Experts of a small language model: 2 picks a token, 3817 steps.
Below are experts of layer 10 (counted from 0) of a mixture-of-experts language model. Rows are named router (the router's row for the expert) and show model dimensions 0-255. Each number is 128 + 32 x the weight over its row's rms, rounded and kept within 0 to 255. Numbers have three digits each.
After each expert's rows: "mostly gets" lists some tokens that are sent to it at least half of the time; "comes before" lists some tokens at least twice as common just after its tokens as in all text. This comes from a sample of Wikipedia text that the model never trained on. Tokens count by the router's weight.

# expert 11
router:169078156128100154130155110198135088127147134179095104099084164084198118119142125180079072138077179173188155113135136134190136138164101141083111164177100153126135133106128107151142182174148138091100116069149149079065084144075065106143157186125135113113075133174120107142059130141145159164093103098093163147127083071199080125144187120113140145150119074122145188111141133106100139086111127138119132102079111134120142124124145069125098171110100109107107168104176172127155153164178102101130117179134100068127112139101141097122103111179162147146115163102061104146144136114143232075150110122182173189105171158105067121135135134094069152157120067097130105105118083150107102114180119140094126127061113155119084117097117121133139133183137127104141129130098117156136138163107137
mostly gets: " has", " have", " had", " William", " James", " David"
comes before: " |", ",", " been", " (", "'s", "z"

# expert 20
router:126111174113094123133167096110160115120153126131071080124129179115164109125105075147106075103083144123152151105093219123131149144125120115099130129086097094090165148126093121103163168161081183095108109091197136060095081150106132091139135143170138126128079134121133135132079129139171146190137090156109106147119071086183063132163168159120162122164181101096190177111182168121133124094104129171142117133093107153149128160144156113121122188160080123147076174124120182151143147190175150130103128120097110146116089106118188140190153135153144161137113156111071101177146110075089183027170080102104147204077164158139138123143099134071037139101132128117121090128076103147104140108161132146160140136086149146117132181156153096169089147157155142083114130161084117115143095154122115
mostly gets: "/", " (", " ", "_{", " '", "–"
comes before: "201", "200", "199", "202", "1", "2"

# expert 8
router:138084127113095136138188140092178061109125125130111110160132160116176118117111082182111136105127154185138198108138182129154116143148153100074121169130061122097144139167124136128152169146104154065109136111146153117130096155092114167186139140131153145133084100140191130156112157099140125158098095108125095162138074067160066123211183101058180156135144107062145128088157142101135090116088131123184134145080094180141152134163158112095124120135096090167124140116158188158150168166156134144093070138103111107102106117090167085161147136167137168109141117110083126097153195090114139075157096132137173156114169152110148108146106074058084125099111175089130076082098053183145135121175121144108109116088127197085101120123111114130120158160184121123128159124124097124135099190059072
mostly gets: " including", " during", " with", " after", " until", " against"
comes before: " the", " a", " and", " which", " his", " an"

# expert 5
router:123075146081112158127152099131165122107086119144095137148165187154186084125116082206110112127101161146137199033074135148144106125193127097110109194131121111095160137105112143118139135167098162104074086119135137078112056148121134170168145126125134109151086169114153161178115145090155170168067080133112119167163100130172099139160138104104136149119124137118144194111157209088136121104156114143158103158099102146117187141167186110085092127144092110154106181113131160140183135138150102135083120134052153082122101075134139145140149100166151187166079174106100098119132164099136152095182081096103138164084168171121094088145091093094094099121073110095126129149089076178095150112181147173127148161093116173102086108200121129165108177148149092132111116127111100095140092156106126
mostly gets: "°N", "″N", " /", " U", " New", ".:"
comes before: " ", " the", " S", " C", " M", " P"

# expert 3
router:166084124067082165160134122141142120147113164178092063135158173093206105104061070187122110124125139144131163102098133106175118109116124102125083170160130057135122126101113162153157185152092160052093133109139145150141102174071107136152143183144118133139105161177119135159110137110204159158101066106121143152097101102167094114168148153107195161155164094111141164091191155052143109135120099132168135111103111131115191153171127080116061151132116121192115153095112134135111117162145186119071127177085160123121090100095170133163152081157134149116092160113115080119162137102134192094160084125164135139116106166114096065138106127104097153118098134088136101131096102152081120100153153156074126120049140151121095133098154132140152138213144169071101111149083114122152116177116101
mostly gets: " States", " York", " South", " North", " American", " California"
comes before: ",", " |", "–", "\n", ".", ")\n"

# expert 31
router:173099157097073128164175110140139077115121146143093094140148146071173105131140078167136139096122139119160161093136155208173102133122088102082088166178127109116146208145110145167179120142139122035119055137175115077099100128112085132169125109150130135146106122105135126169073129071165131154123089079065173154110103136157076104135134144095183147118153115092116142112188174105102149108089132146146132131051137187157127117130145099113096106145084105124092111079139175132160153172137124177087103152125112115113071084094125103154153118191141155151079157135111107176171170122120161090177111185135184186128195176077122122161140107135116167095074116084132074084107102155143091133167145119133112112101115150115071189122157153120125168168145105114119129178104115113170119170084085
mostly gets: ".", ".\n\n", ").", " where", ".\n", " while"
comes before: " The", "==", " He", " In", " It", "The"

# expert 21
router:144081146090105168116171125165145096115124136152124143177125205118197075068111116167076058128109183114161190124095153168166142123150130066085092155154076141134127154153116104125175139153136160103096082125153089100101088179112111146184176139162156155132071088131145111158099100107171152184082103102090136172107108122157058072149162106098143150145110159112158126093164123115149141114145096123132096137110099138130159161148149079064044179179123103138079140096149138134167181175154145122126096177087119120132143124058098126173141119124148147152106149145096120131139146148129183058191088127170142149096133155093105077177106120131055167094106089120150078109149080142126133092174137132120112122082158153108081127108128084123119175160135124115167119183125078109127079185118091
mostly gets: "idae", "ara", "ita", "ka", "ić", "ko"
comes before: ",", " (", " |", "\n", "i", "a"

# expert 15
router:158084144104118173142164118110174105102126212147062109147186174138195107143142041171100079125142162118165159085139144107153110157105143099118105166139120129106118145139115146113157168112124164078062075097191137095138066116057088174167146120161144085144114112118086092189093145142177150159084067091126117196137128071148104130168173117084159145143158137096125146094155136098166114140075115141149137146113150190107131130165117138126116139150121127131085188057114176134153174138179130103128130162128130115068117082176137109145173137129115156133097162107082161130171112118102192118141128121154138146089157168109148069108115159069120135057105086077104104114076093142133122135182146170117116136107105132098079150111144130138104176152106135111117106139127154081128136210040118
mostly gets: "IN", " USA", "CE", "ST", " ENG", "AR"
comes before: " |", ")", ".", ";", "–", "E"

# expert 2
router:181072158145099175120142140127176100098175206110099095181160178078146109083110062131137109090117136114152179097132182153127126135153159124078078189114110112117160099146102137086162145149131141074055102097158105094099078206088127125180179133171123139173116148104074220158073141087166167154112083122146106143112135093122051103161168126116136184110123136102156149111151182118094080136156140153187123111082148169113100139152165086155122119129122108140115159078104131082173170151177165115065118157079097123066129118105124134114167104193102125166092120148081094156148169101112181103142098129175139162149142149103133092157128107100057145089127085114114094102093099145102124153162138164110135134117162190076092130140115112138143134180162098113130152098114109099110128146101123
mostly gets: " years", " time", " days", " year", " did", " However"
comes before: " ", " the", " not", " a", " be", ")"

# expert 18
router:183093155076098133130150124116135102104143126140063151156146156101227120108130073166098083100064167176169183090126147153168145154148171101095113174128121091054128125145099114104157109156100142099124103079153113140148099144060102131194187177138138099172104093120110096182138109138192165108122098112112181178133072095128061077195124126099137119133173129096141183125170112118131111125082120129147108135121135156132153151121164114088112142128119122148091110116170141123181138149183162163112126142113093105145112144076168139132186116183119128108083169164092112125152182105104189052159118100167157167103149144096118080166092106109066132087100110077153108086124078148104131138166105117137130112125110148082067164178116138152149167164122186126130117181093110117126079173106076
mostly gets: " it", " he", " they", " who", " It", " she"
comes before: " was", " is", " had", " has", " were", " ("

# expert 30
router:134044171117132168155139115169179105119157155130081137150109131074148114079100077189106095105127180149156152122100161181140185129158158094084101173164058115129130161127122130150121170174111146107140100089140098126083108132125110134171171144109119118125090116130138088134088088098130139138055100155081122166103148126152097116197151139098158115121135107138189155076224160097155123085094148134150115117110123182144183131159157129108101167166069128172127136103128122112149162195132149151075060138088139104108110097105119134151178106128141146158052124111087096116178129156108201014168138108105144158133168175108093086161129097092100130079093143113147152109071101180130110130121121134101142108101119174069088137142134114122126192175171120130168099143124080120136089163089111
mostly gets: "|", "=", " •", "In", "On", " |"
comes before: " ", " \"", " N", " L", " S", " C"

# expert 19
router:136095156071157146129126128143160082136138150155116108135088160124162088115113058134085098085122144160161166112117192176172169115138123105107101161189112081073139139143075134102212151128139150039089115083181157111110085129096124119146130166140177117165123085113143136185095141083179118136080118088154116132125166127153103131156137126107157195151153105133143201081133158107157093093092131136167107160094117139086144173124164110102095152164115164136101157067181157147103151128126173132104109149111107093124086070119159144124199117129156139115127172146093051129161109095086182128185094105141163182115145185108126073154141103057097159047133081083111124093120135159109117117160140140116120129105138135094113158151184075154096173154141138106124114173065090110150109161073083
mostly gets: " part", " Award", " member", " list", " number", " city"
comes before: " of", ",", " in", " for", ".", "s"

# expert 13
router:129065167120088166116101117130154096116124193170097078114095147120172105080134054112122157138127204137122149073148212143131106148135118145144121122121112150117124163127116142103206148129110150092131092060118141059104080185148128157145163160129135120148106127123130122185086128024184151143094055119122139100144101103197015108138170133119133146151155123098209125144135174114126112096101133128178145134077110155140162126110166132117132176127106111132146102089098194102163150187185168133133133155093128130106094135084143133143151153144141178129140124115076106090131159112152170096131116109162192143099170179101131133120109106058079150148071126062117125140133119161098123132151101132121127158068137152069079092141110150145094143133156113114187121179119112171092148160082127
mostly gets: " all", " full", " how", " Il", "-in", " trib"
comes before: " ", " the", " −", " .", " +", " —"

# expert 7
router:158096153081088164155146125124158106138132187173097111142153145099177106121096046166040117092090168141193203135123200160180096102144114118115125178155088087112161104165091139143182184119127141090096095073202149106098074135095145113203146168109140123134105124139124145149078139126176149168098114144077140146143136142166067078134168141122178175086180105091146140089133121098185140135076100106160128161095096120124118137163162097104101147150093140118095131096117133128127155155135163127131084147113083084095086129132172152128147122170111156137082143085077106135155151126105170105206098161161166156076145167083123085128119155090072173082110095093138095130108115153097114141160122166162136124092138137086105147145187098145166169165142145091174104167082116115140084150101102
mostly gets: " life", " Army", " war", " areas", " career", " series"
comes before: ",", " of", " and", ".", " in", "==\n"

# expert 0
router:168064143082109176150132139139136097118166141191124103099102200090208128096102072205103081109120130137136178103086174143216133117126122103062048152186133140088120176134115179091160134156163141094094068053140099095074092160141105132154135152126135084116086117165148126170124105093197163195102081097112151170067114114161090118199141138090179153131148117086131118132154139126158100113100169108160146136105127136128177140140153108089074165168145148125098169095128173116136179178130161138102111197107096090092117120096152097127133109128112159109112180120109085104130162148127191106144110147147137154099181127072127087140098135097072188116118081085119116095133099112135112112164115154101156137098111130115089132132174139174126191148130128101112130146100141115119126167082113
mostly gets: " League", " football", " Cup", " Championship", " Championships", " MPC"
comes before: " |", " |\n", "–", "|", ";", "0"

# expert 28
router:175053186057133166122151104175133099141101136191072075170160159146173110111110087158078136116080167131122156091142171168182107137157124107123133161132130095086127155133117140095136144177126172110087126093172120106112098196107099120133187121153131119134138147164101134149108112108208155165097141117123119150130085087149044128194165124120187164114132138088167120117167157096160038093129167160135136084118094146125137148148100100084110113150103122125114134086161139092138131169171151141148117146107088122053082084115149130146133119172115148111080130110063083116149180121127189123131101163118187156075130173112103141145133129072082146090052150086116094151131060142128099111173139170087129097117129172096100131153132092125137152196127132156155126184115091102125102202093117
mostly gets: "191", "′", "184", "197", "185", "190"
comes before: "0", "9", "8", "2", "5", "6"

# expert 16
router:130061176128101191091142090136122125095085154157075122163110157094199131124063056133126118134069178119190141105109124167146124151140128107069089157107126124118169161116135106117172187175130145132086072075177105135150080170100157132150108121143153083100093104101155127194063137106175128170089103084084110212117128132147095123166132134097135199135155115103176133109168133115123110067082148099166127155077122167150160117126180101137096092147105133131082146088143124129158148140142144126104167139086136107136131111126146155127150089137133176156083115162108103150196156113113196112165080132158159122112152199078109074176136108053105131066092080116099121105081139151149163107136165155122153155099096151090108132186160120162122115140144147084183116188119142149118125156069104
mostly gets: "\n\n", "\n", ")\n", "==", " =\n\n", ".\n\n"
comes before: "-", "|", ":", "==", "===", "The"

# expert 23
router:179042157097127172163202120126091095079138160190056063127175145117165093103138054173095087151133168186151150123108148145159167136131163139110122170166080130092162152134127156108157182150122148146046114079151110112083097120143148135140134154134183118145129134140124102141103132074149112176067124117107120161146106101178076099164204089079136204101163116078130134093125174119113073139102153129113114150102077169130117145100153127134055151124111139165128158124142137086114123154162151131074103145114103104112094130115182120149138140160166102135112127111096108162191168141113156041183092146117122167101170143097107116118064100107114113112112091116158088097091080169095113115115111148103130157115161147130094135184150098139151108238129105150122146172135120111125122174097153
mostly gets: "ated", " made", " found", " played", "ized", " used"
comes before: " to", " the", " in", " by", " a", " on"